Weights of a small mixture-of-experts language model, trained from scratch on English Wikipedia: width 384.
Below are experts of layer 9 (counted from 0) of a mixture-of-experts language model. Rows are named router (the router's row for the expert) and show model dimensions 192-287. Each number is 128 + 24 x the weight over its row's rms, rounded and kept within 0 to 255. Numbers have three digits each.
Before each expert's rows: a language model's description of what the expert responds to. This comes from a sample of Wikipedia text that the model never trained on.

# expert 37
Description: Words before numbers or amounts such as over, about, at least, nearly, a number of, plus and or of leading into figures.
router:149141136078101121134120153161122120097122130118132180117123116085138150114125130104161125137109136116117161090144114114156144113111127146108183118131081131114140094118149102150148133135110185126170117151118148166169120150076147161107122150112123141127135165117142054072145121129133089172

# expert 56
Description: Adjectives and adjective suffixes before nouns, especially colours and kinds, such as brown, urban, tropical, -ic, -ous.
router:135150170148134067192147114132107141136108099109094146122140132122124126122123152121154130138140136074121146096116147112162160142129120110109163100136132113123137116148127094103139118149106167112127134164150097096138133113115107122125152135124125127118119159162113127170136148106110084129

# expert 0
Description: Pipe symbols separating cells in wikitable rows, especially election results, sports statistics and filmographies, plus semicolons closing cells (e.g. "| +15.6 |", "–;").
router:132153127118102134140117126102130139153114092140135140195153115139133151113120125145129124127110127080126136126115128115150125162131097150102222105128083110104139148140128151125139094159110160129132130150139150096136141104092098124098147160122115141144119148122120073123161115104105074110

# expert 15
Description: Pieces of Japanese names and romanized words such as ō, aki, Mas(ako), plus Pokémon, Mario and Ninja Turtles terms, often in credit tables.
router:105153163150120131129117105166094142132123127151126159123155135125133103124128162097130125141117127087098148135124140143159181137123138150116170124167079121098118140145110132163120150124129153131165131152135118114147170141117131105137118187120135136089130150120163087152135146151105109109

# expert 33
Description: Nouns after the or this, usually followed by of, like development, name, version, portion, authenticity, episode; also because and consisted.
router:118120128118120111134101123109133099128092117114104114136134153122134152102105135137203101131091136093131145131127114139137167164125126110111167120125125115089151116141131105139129160121110145108160100098169064138127127101124157131141169149142153136140120174117118102109148145118150123140

# expert 35
Description: First names and name pieces after pipes, dashes, "by" or "starring" in cast lists, results and credits, such as Sean, Chris, "Skyl"ar, "Kal"ey.
router:104131140096112097106095111111100125134114105145117141122126122102151134115119136132176162146159123100144125107118152134116156130125127161103192102165063105077153121129112154133143099119104171134164149139154109119132151113112099125095143169178145092144121141115106109159141169152128103101

# expert 23
Description: Words about digital media and publishing, such as software, online, download, DVD, web, Windows, open-access, and "released a DVD".
router:095151170077061146106135136132088127109152122164119146130144132077151113104136161102167123156138124089115179143119130139144189107100107146097141132130073129089141129121154129130126132142114146144154117113173131157119167107117136118095106123130187124104129139118093109126157143147130084123

# expert 46
Description: Opening parentheses, quotation marks and brackets after a name or title, such as Regulations 2007 (S.I., plus line breaks after headings and colons.
router:127148182112102136140129152136090117137135112149138160108131148126104139115106149145139155159119138122122137116125140130180141130098115179072197098138064152088154113140074175122127113134117117119097109171108113141107125100098135138121140147114129108123129138147116084131148132119119088127

# expert 57
Description: Verbs and prepositions that take an object, e.g. provide, create, give, offer, combating, towards, with, often after to, and, also.
router:142149129113125136129118129110127151121128123126144153157128123084106131098147140105176148148104120077139146126129115103141156138120144121083148104158107153097145147118090110135114102111100148119145099167133057124146130102113123128070117168149120102141104153134106124108148120128147081144

# expert 3
Description: First three digits of a four-digit year after a space, parenthesis or dash, in dates and filmographies, e.g. 199(6), 201(9), 187(9).
router:121125153146105103138099135151102108133120114124127120133111153105166086127145104127155138153120123103168123139081118081160163105125137137119165134140100125089154154121126151109114153122090165112124120135110076133120167123103129127108102111119115133172152178123117115129123151154134064127

# expert 63
Description: Spaces, dashes, line breaks and digits in structured data: the space starting a numbered track-list row, coordinate digits, date ranges, infobox fields.
router:126156105105105092160104107116139116118124101151145126133146157103130123137092165129178152145139181139120147102112135106118145172095149155096164151119127081148144152162075116123102095111134168095164115153140107090110144097091142121131143115125132135141157154166154114146126098115144083151

# expert 60
Description: Single capital letters that begin a name or word split into pieces, e.g. G-uglielmo, S-ATB, H-awaii, N-unn, Ar-bejderpartiet.
router:119164121123128114140147098115103125139092135116134141153151144085145118110136150121153118142145141092122144099115146130164147151124121146126166143120088113112152093143133103143112102155103159106124144129138100116125146123136112140142124142158125123118098157144140105143136152113144117128

# expert 50
Description: Nouns and pronouns closing a phrase or clause after the, his or a, such as it, them, route, territory, life.
router:077124157114123146158110097113127092125131112108131161133118111128126132107100151144173149134091139080136166114123150123168145137153143144075179119130094162100135123129130118113100129126109152127168102114126047113118134112096145097092143146141132131138114154119107105127157159145131079143

# expert 43
Description: Short opening pieces of uncommon words after the, a or of, before endings like -ers or -ist, such as cad, jud, pro.
router:131165088096085121138132137121114115145106130169144141130128113079159123096125163146127127133146139109116118130106121103128164131132116135089158151127133115088120135107148076113125113159097150122135148153124115155131129097125121111110086119133115149076124128122103091120164155114130131131

# expert 25
Description: Opening pieces of Latinate verbs and adjectives, split before endings like -ing, -ed or -ation, such as imp, disp, sust, urg.
router:159117095107133110114146139142169151123109075151142138144110121134144107083112149144147148147107100082131151142092131160139144126135119135101126107179084129134162155158115067117155132116092156139131136130146082137137101095141129101146120131140127124105108140125073137099169114106125128135

# expert 54
Description: Sentence-final periods and other end punctuation, plus decimal points in numbers and initials' periods, e.g. 60.8, 1.3.3, A. W.
router:139144165154115130120129105145145166118127137151115117136141135126167102118132122186179133107093125053107173130111148143137151112135144132129213116138142105070122125105095121125119134136118124150163124119151102146112149134117144110121149114139131131138155165126138118128167119126172074116

# expert 62
Description: Dashes, pipes, colons and semicolons starting lines in infoboxes, lists and tables, plus company names like Nintendo, Sony.
router:118133161079106128144118153112110125111131105136106117115135146111144099116133149120161146118137109084103151111134132161116146128111117162129222143159090115137136138157106190104140101159111130145125134118132125144098162071095104138110141162115144097113122148123115139122165144141131103086

# expert 24
Description: Word-initial pieces in non-English text and foreign names, mostly Romance, e.g. la, de, dorm-ir, Pensam-iento, Col-mar, Nav, Sav.
router:135143118124117121132097143113136127117121115122184125130142121097147126102155141135167131119133160095139130100108134121137161155102101180107189138141103101113145128133131150100136125182124140123143125154158142125138169142137093108119132116136131126100127139138120079110163128096128114146

# expert 22
Description: Short entries in tables and semicolon lists, such as Yes, No, Success(ful), bullet separators, dashes and numbers, often before a pipe or line break.
router:135132138089143113107135127154124153138113136127115124137108114095107145109105122115118134174127114099143142140139143131142164143121107174128177131121098155077124155115115095149124145132099168099153147141162049092145131133128137140092125133114145151115122140143125117086143135112119069148

# expert 55
Description: Honorifics, occupations and abbreviation pieces, such as St, Jr, Dr, .S, .I, politician, director, Minister, often in biographies.
router:133154102122103135152128158121140125115118100178140132140135124121129133095111147124170139111119119077120124103152148155122165128112135132097148147118091131103163115143108133129127124160082143114173112111165084128105145140083108130095151125143127125142111136160130125182131157146127119122

# expert 17
Description: Word pieces and words in medical and biology text, such as protein, cancer, receptor, cells, "testoster", "Alzheim", and LaTeX subscripts "_{".
router:124125165155126146114140116126115146141092109151129140144119131163152138114117164118129151138162125090143149135060146118151143147131125130135146131128084147115156159155139136083161119150146186146159127130127130136122103118157115081134122151136128097109136118100090108167119104148149088191

# expert 27
Description: Decimal points in coordinates, ISBN prefixes like 978, and proper-name words such as Billboard, Historic, Register, National, et al.
router:092160125109131148109123117107104131161133081065088144125095144075149123127158149112098173134135145092120136128151147166156142142133132132107157131127118117097125128122136124104135161137100139142153142139131152149115111161121134116124136166167133136122098129175102122123167117111155043142

# expert 53
Description: Plural nouns and plural suffixes, such as songs, members, films, players, and the endings -s, -ers, -ations in "Routes" and "institutes".
router:126142139113111125129172116107083132128096053136106120148124133137130140133139119101205134118103124104123124155097146115147170110156117135105170116120092145081150158100120124131120106155098151097124137120124107149117125114102116152122162134119145125109139175125115111135153154125102083135

# expert 44
Description: Short word pieces with h (h, eh, ah, th) in transliterated or foreign names, and raw bytes of Korean or Thai script.
router:132139131132141136169105127139112085119142070120138155132128115106121132133134097161164131134128137115157131140123148134165128145179119120126133131140134126082146140170125111110128138117088131113122118152132091141115150098111131127108146136150158097105146139141117080117133131150133137122

# expert 29
Description: Pipe separators, list dashes and colons in tables and lists, plus first names or country codes that begin entries, such as "| Andrea", "- Luis", "USA Daniel".
router:133171171058105152119090111110108132124125134135138134147125153115122121113121115144192084143106133080149133092102175110141130163103141144105177098133117115122137095131095147114128125127129144103179120149161131098147154088125139143131138170142164122131104150151101121152149111147148121137

# expert 34
Description: Election results tables (%, votes, turnout, swing) and political text: Senate, Representatives, first names after President like Bill, Barack.
router:113144147085096129144126088097121107118116138150131141134142111113140157121105141111170153142115109096118132107114119080189106126122140133128158096130120124105170153079118085127144103120100135129152123129164136149076168131120110114127130128128090151134060146131120122095167127133147114130

# expert 28
Description: Nouns, articles and adjectives in descriptions of buildings: windows, brick, roof, tower, bays, entrance, and word starts like pyramidal, Doric, octagonal.
router:108146115119091104148135147136138130146104080161101132140129113098109149134083136114159130146130144100137167109110142114152149137153140127128173142171131123108154131144144095144131113145115125102159120134162091156141112089120134090108119126138091160122100160148169091131181132121139113148

# expert 9
Description: Past participles and verbs after was/were in stock phrases like born in, located at, released on, died; also driven ashore in shipwreck lists.
router:122122147090094148163106135119168112102116153168158133158142152110115166125109147112171136170128134115121151149123117118136168145119147185145122135168132111096135151128126099138123144156133129060149119136145075094135138142099110107113132115144135140135095156111071092119166130089129143112

# expert 8
Description: The article a/an and determiner-like adjectives starting a noun phrase, such as a, first, new, largest, same, main.
router:109145140109117118136122149145122100128112059104115129156133141118153143111118139148114124153124137114160125094142127129138137135129142122085192138142078131113147111131109102093143126145106173111117128113146146115113134115136109136103150138156143110124115136144138088121161151128118114134

# expert 30
Description: First pieces of surnames after given names or in taxonomic authorities, e.g. Mc, Mac, Wy-ldbore, Cr-ust, De-Kalb, Snell-en.
router:088117129138116166144117157135141139112122123119118132145110117106128143112123122159152152109124147088117155109148099118144130137159091111122193139131128087114147128151122101104144123181114139119145141155181155132100150123096125141127140123147114105120115135119098107107151126143128124154

# expert 20
Description: Parts of local place names such as streets, rivers, parks and towns, often word pieces, such as Avenue, Creek, Oak(ville).
router:116123141082112111162121112131169149162123118115138111151104109106103157110138184124186140132128138089144154100121127116167134129124147150093191126168126096086124097114124114134103126133093136116126121121154114171127113092115110110088125138154111139131102163134135103134142157120151085118

# expert 14
Description: Words right after in or throughout: place names, years, numbers, and phrases like in addition, in order, in favour.
router:079132133144123102161139127111131117121106084168106175167088078151133133140107143135201129167135132084115134131133126144148143150159111148075161127143102147102157140161123116129142131148124130143161137103143136115155179148115104140128118152131123120156114152132124097144142153126117076120

# expert 41
Description: Kinship and marriage words like married, younger, cousin, and pieces of non-English first names after country codes, such as "Ts"vetana, "Luk"áš, Abd.
router:142151143147120105122102139104092123111121134148121111128148145073146146137103155118149136143141124105146139109111166107119177150114143156094158137131091104102155140131110108113097121138095129124166130175140137128135145154099127103120108120161120142121092143109103055132156122131139119128

# expert 10
Description: Syllable word pieces inside Chinese, Indian, Thai and Turkish names and titles, such as Chen, Wang, Singh, Nar-asim-ha, Thai script pieces.
router:133142141122126086188103113118101116102117094113152142126123145093117140108106129126166140128162092104157162121104183104125169139145114143114171129149094097084148128110114083163120094153104135117124175152133121137149138107131129130088126175150131090107099145134118091151130135158135117154

# expert 1
Description: Pieces of non-English proper names, mostly places and sports clubs, in lists, tables and results, such as Lleida, Davos, Timișoara.
router:152104122082113150159116131146119148122135102118160111163137142148109164097134155114163127148113165081136143134151151143163137167125128162110144114138121132116116100135119129137173125143128125137136119142138120143147117098127124140138115129098144165102145124106130079125177134145136116120

# expert 38
Description: Bare spaces and invisible marks in coordinates, tables and year numbers, plus odd word pieces in taxonomic names.
router:131122140094151099150123120162117134135085113113146138125104112084110164122105139146150139154122116066155176139137126084164164117139113133114150135143130156096155153134110129123130140157108159126150160136136085133131147131098100130120121124147115154135103127135101116110131152124136095104

# expert 36
Description: Dash bullets and field labels opening infobox lines, e.g. Coordinates, Genus, Order, Born, Species, plus nationality adjectives like American, British.
router:126119144107124111135123142106136117098089108144105145141098123105147128123133120086158102146098138081138139134114137105143149138097124161144155148174108122124149102130113108163154165122129143113152113142150096088159143148104098129139151163179164142136129177153158108120112132164120112120

# expert 45
Description: Words just after a verb or adjective like able, wishes or would: to, modals can/would/should, without, not, and the, before a verb phrase.
router:133142127119128085171112115103116124126102096133164162113097150121115096125144129152124136171108119117109192138133141130170152125114093181079183128144092146117173166138121126163128124150105120126193159109150159075128112126121147101103125147136158129137119138113124100160148116140153114119

# expert 31
Description: Surnames, given names and their final pieces, often before 's or a comma in biographies and citations, such as Jones, Galileo, Howard.
router:116158144115114123161111109135096126134121125132098158116101138090129116114087117141174148135131139094126180098133148127162162121121129134098174131154134129117173128147112133116105118130098120113162148159148094134133122139124091130114131157129125144155134150133088129141138140152154093135

# expert 40
Description: Mid-word pieces of chemical, medical and species names (yl, ol, box, ophyll), plus spaces, dashes and year prefixes in tables and coordinates.
router:105165169123115109127101159166117118099102082119123102108141150122145131110136122149179136160105120103116111146092125121136134153132129152127132163168088089107137145155120122116111124118158158130114147119100128130093113114122115103121136110146146117139168148137099123140132106133160091142

# expert 21
Description: Score digits, dashes and words like match, win, round, touchdown, line in match reports and results tables for football, wrestling and tennis.
router:109123136060135152134101107119123112103121083142135114143122130112131131133106124137182116157120153058129181126162150169150104128127137108083160085149124124083151128101134098162136142155108137108155182132154122117144161114122128129108135156111124142130122189109140097134146147136143107153

# expert 42
Description: Coordinating conjunctions linking list items and clauses, mostly and, also or, but, &, has, had, and pronouns starting a clause.
router:133134133108124098131125117087097109138081092107117126073133132076151159105162139099153136138158156100136133114105120135136173150108108111106189110121119119142125095136133119111114128145117130119147106161143111132111135094106167133141109149141117087113125171134140073150161115108161116142

# expert 59
Description: Nouns for events and gatherings after "a" or "the", such as meeting, conference, ceremony, wedding, dinner, festival, plus "one" and "each".
router:128154122081132117130109140108117130143108084135115131168089128107132098078118141139175139109134104078126154126149141095149157143118138101112194088116112117081124128123143100165114097173120146135125101120169085149102127140108098086122109162136153144084122175142151088109117146102131078135

# expert 11
Description: Spaces, brackets, dashes and degree or minute signs before numbers in coordinates, dates, ages, scores and statistics tables, such as "Coordinates: 51°22′" and "(age 48)".
router:120159112098107108161144113132117117112132093160095169166161094122135161070125118133159133120094129099124155132110133083115133139095121145119141110103129105095133125172114147129160098135103148156152100148144099171125143076123131121135143149152143119096118145122115104126130159120141071129

# expert 5
Description: Prepositions linking a noun to its complement, mostly "of", also in, among, between, within, throughout, as in "Supreme Court of" or "founder of".
router:168123142150111101130124148124127115114120139111113140115147127132118138120115147126144133133129131095094112103117116111156152111127111121128166128123170108075117140140103126112116137142122144138143144197152109114125123126093120110095151143125142164130138145150130076086127160110105085141

# expert 51
Description: Mid-word letter fragments of German and other non-English names and words such as Rund(funk), Kan(in)chen, Ol(m)ec, plus Vol and ISBN.
router:113165090116106133171097121112088126125119110120148121136116136093135120112140161128155129137166159108118136137151155124128123103120139151141120115152105103110119134132144124126201097149124149113133131165131148158135150138096130093113135131125129136098124149142113101127146135159161125119

# expert 39
Description: The space token just before a year or number, after in, a comma or a table pipe, e.g. In 1927, Release: 2 January.
router:123154145109140115141129146128101109134136122114120128140135144121158147059138160149146140180109156080155160125122129135178122146136094120150123119180130142083169158154119117125117128147095137137135126146169120146151105092114090115148158156134133148101144147117144108161132156127111132140

# expert 48
Description: Cells in motorsport, football and minor-planet tables: car makes (Pontiac, Toyota), Racing, position codes (FW, MF, GK), MPC, ·, dashes.
router:147139137071097102113129117119128101130122116155098123148112131138147170103125142109135110163129129087158151115103140098148140141124111178113165122170102131137109113118106142137156157113109127111189133141113076121099097133116171122148119151129126150131158133165127098169140101151160128137

# expert 49
Description: Prepositions and periods after verbs in company, station or club histories, such as acquired by, applied for, came under, announced.
router:114140154100109146156107115154124102107126131133135154132131147085159135109141129114153140157119120111146126132108155109129147112141130134086161156149143144097161135122134161109136127106090128105165107172163101145134111103131130128102133136144136132128115121122112126117174129128137117146

# expert 13
Description: Subject pronouns in narrative biographies, usually after when, comma or period, such as he, she, who, they, along with and and had.
router:133153150108102120130104100092131153138112088126126150114129124113156131117110154111148131154144127084141159106107152136146192133119117129116169121129104094121132102146111125127097096150121104133168139152136113123134123124141122115133132170160112141153146146121114112177130115131146114126

# expert 61
Description: Modals and auxiliaries after a subject or relative pronoun, before be, been or not, such as could, would, does, has.
router:112138110109115118113124147123139174111099097143154115171135099107104125142158159118119128133142107093142168110132126121148163131109130189099126094145062099112156153135113132113169136149107140098162136132152115118122129131111138102128138168121158123132136133110158145137147115137167134103

# expert 32
Description: Party, legislature and office words in political biographies, infoboxes and election tables, such as Democratic, Senate, Prime Minister.
router:124135178089099129138139110102140123149121125160104148131152122094142172111125149127155149132119091095149127095096135086177134126109130128140154084118132107124173140105081102125132125137080126131152118142176117137095148128101145128118109120132079150125076120156165100107144131106129150133

# expert 52
Description: Colour words and heraldic tinctures (Or, vert, yellow, blue), sports standings headers (Pld, W, Pts), and semicolons or commas separating list items.
router:121111171094150117139108115095135126116113097137113178158107110136160131137098164143154124156086134069171128103132142121144154131116110151119178123146100117124136124137110145146117142142087124140155099134109129119135123115133113137142131166105107124129150165148114091136165141146135106130

# expert 7
Description: Mostly the word the, plus possessives like his, her, their, its, right after a preposition, such as of the, to the, his own.
router:127110149102103131152127109140128106108133103134098119147121131149120138108135137149187134098128126089121138128107151128157122131138125171118130148113055094113133150130097121104085110173123116101132121105151104134118139104115122140141111129137115106132130123160119139135140113112148119108

# expert 16
Description: Capitalized words opening proper names or titles, such as Operation, Free, Port, Iron, Common in acts, projects, organizations, plus Successful in launch tables.
router:123166140100107112138125090126090113148124096108117105151110116095118140084132190131149155147126169082157163138113142094153150108127141123127143107150103122109160129122125112137149136167113159111113117149149048135130123094106116136121139144127132111113104154131094084104116134132131077119

# expert 47
Description: Verbs and prepositions after he or she in biographies, such as served, attended, graduated, played, and "at", "during", "with".
router:127164130087151143138125128089092164133112130161151132172131110063154162105119117104163127128126112081114124122147136123134128119111127169087132146138114103099152151125121127148122130140093161142153132185141089124136119128120120143086110146139112096122128122139118113123129120132139113148

# expert 4
Description: Forms of be (was, is, were, been, being) after subjects like it or which, plus -ly adverbs such as originally, newly, specially.
router:141137129143109114128121129162101113147130082135117123154101159079158142089142132117169135159150153111135152117141111110125132130122113114131177126157134110065145113134132097124137113174121138113149135138154118112095151123109101133105128121151173143154117167146110095145157140121143084141

# expert 26
Description: Capitalized words inside titles of songs, films, books and albums, often in quotes or tables, such as Love, Night, Legend.
router:125128131085145134128118115133092142140119106110119128138088110110119140116133152120177112150128122081115173140124130149126163123106132132097143121184111119102159183140118137132112139171113138113159142154146093134126148126128082121121137123120158120129130156111144133125141131125158104131

# expert 12
Description: Nouns ending infobox values and list or section titles, such as Animalia, Insecta, classification, List, Party, Conference, Hinduism.
router:118139156113123153173146125117148148149133124105136130136137109122132157107117164126226133157094119113114135116101127117155156134099122203117150126163115111078135133144091132148149082147092133126151124131126046097098116101132129129113128146158116128117103154134123126089140149109123106123

# expert 2
Description: Past participles and -ed verb endings after was/were/been, often passive, such as used, described, killed, renamed.
router:168133133110135150159135127125134115111091131114179156160119145121146109113092121133179126154108150062121135115129140106124133127097144136091151120132129135114172132150094117107157143155110180107133140128173079092143130134110101128103164149128165124134109162156119136093146162158124132111

# expert 18
Description: Tokens in review and reception passages, such as critic names, Variety, CinemaScore and scores, plus blank poll-table cells and headers like Votes, ±%.
router:127166154087087114128107169114067100119130098165108127148100122136147158113138128117193128138117093064145149123153128142132113114142111135102121136132085114109160126147134137127182113142150181143136145113141116104085155093110094131109157178141158132122139195106123133131169153121149094100

# expert 58
Description: Number tokens in tables, measurements and scores, such as 6,339, 10,400 tons, 2–1, 61 metres, often after a pipe or parenthesis.
router:121152146094127134141151144118116120094116102134137124138120098109109148124169126128170126142121143073145123124130138114137153145108106138114203117164121118115164152169133119130169111150157128107162125143150167093114110132132119106141141129132127112101135150101113147186169130105132134117

# expert 19
Description: Abstract or mass nouns for fields, activities and materials, often in lists after of or and, such as education, fishing, democracy, clay.
router:095156137117107107175117114138146138118108133165108161138112135123129135089127158158178113157099111083109135141118118109132155137136122165078154125153105138070168134164129096110131119121127176121142107164139072113131145128111113130123140139122111110113100150179072106146138149123106069145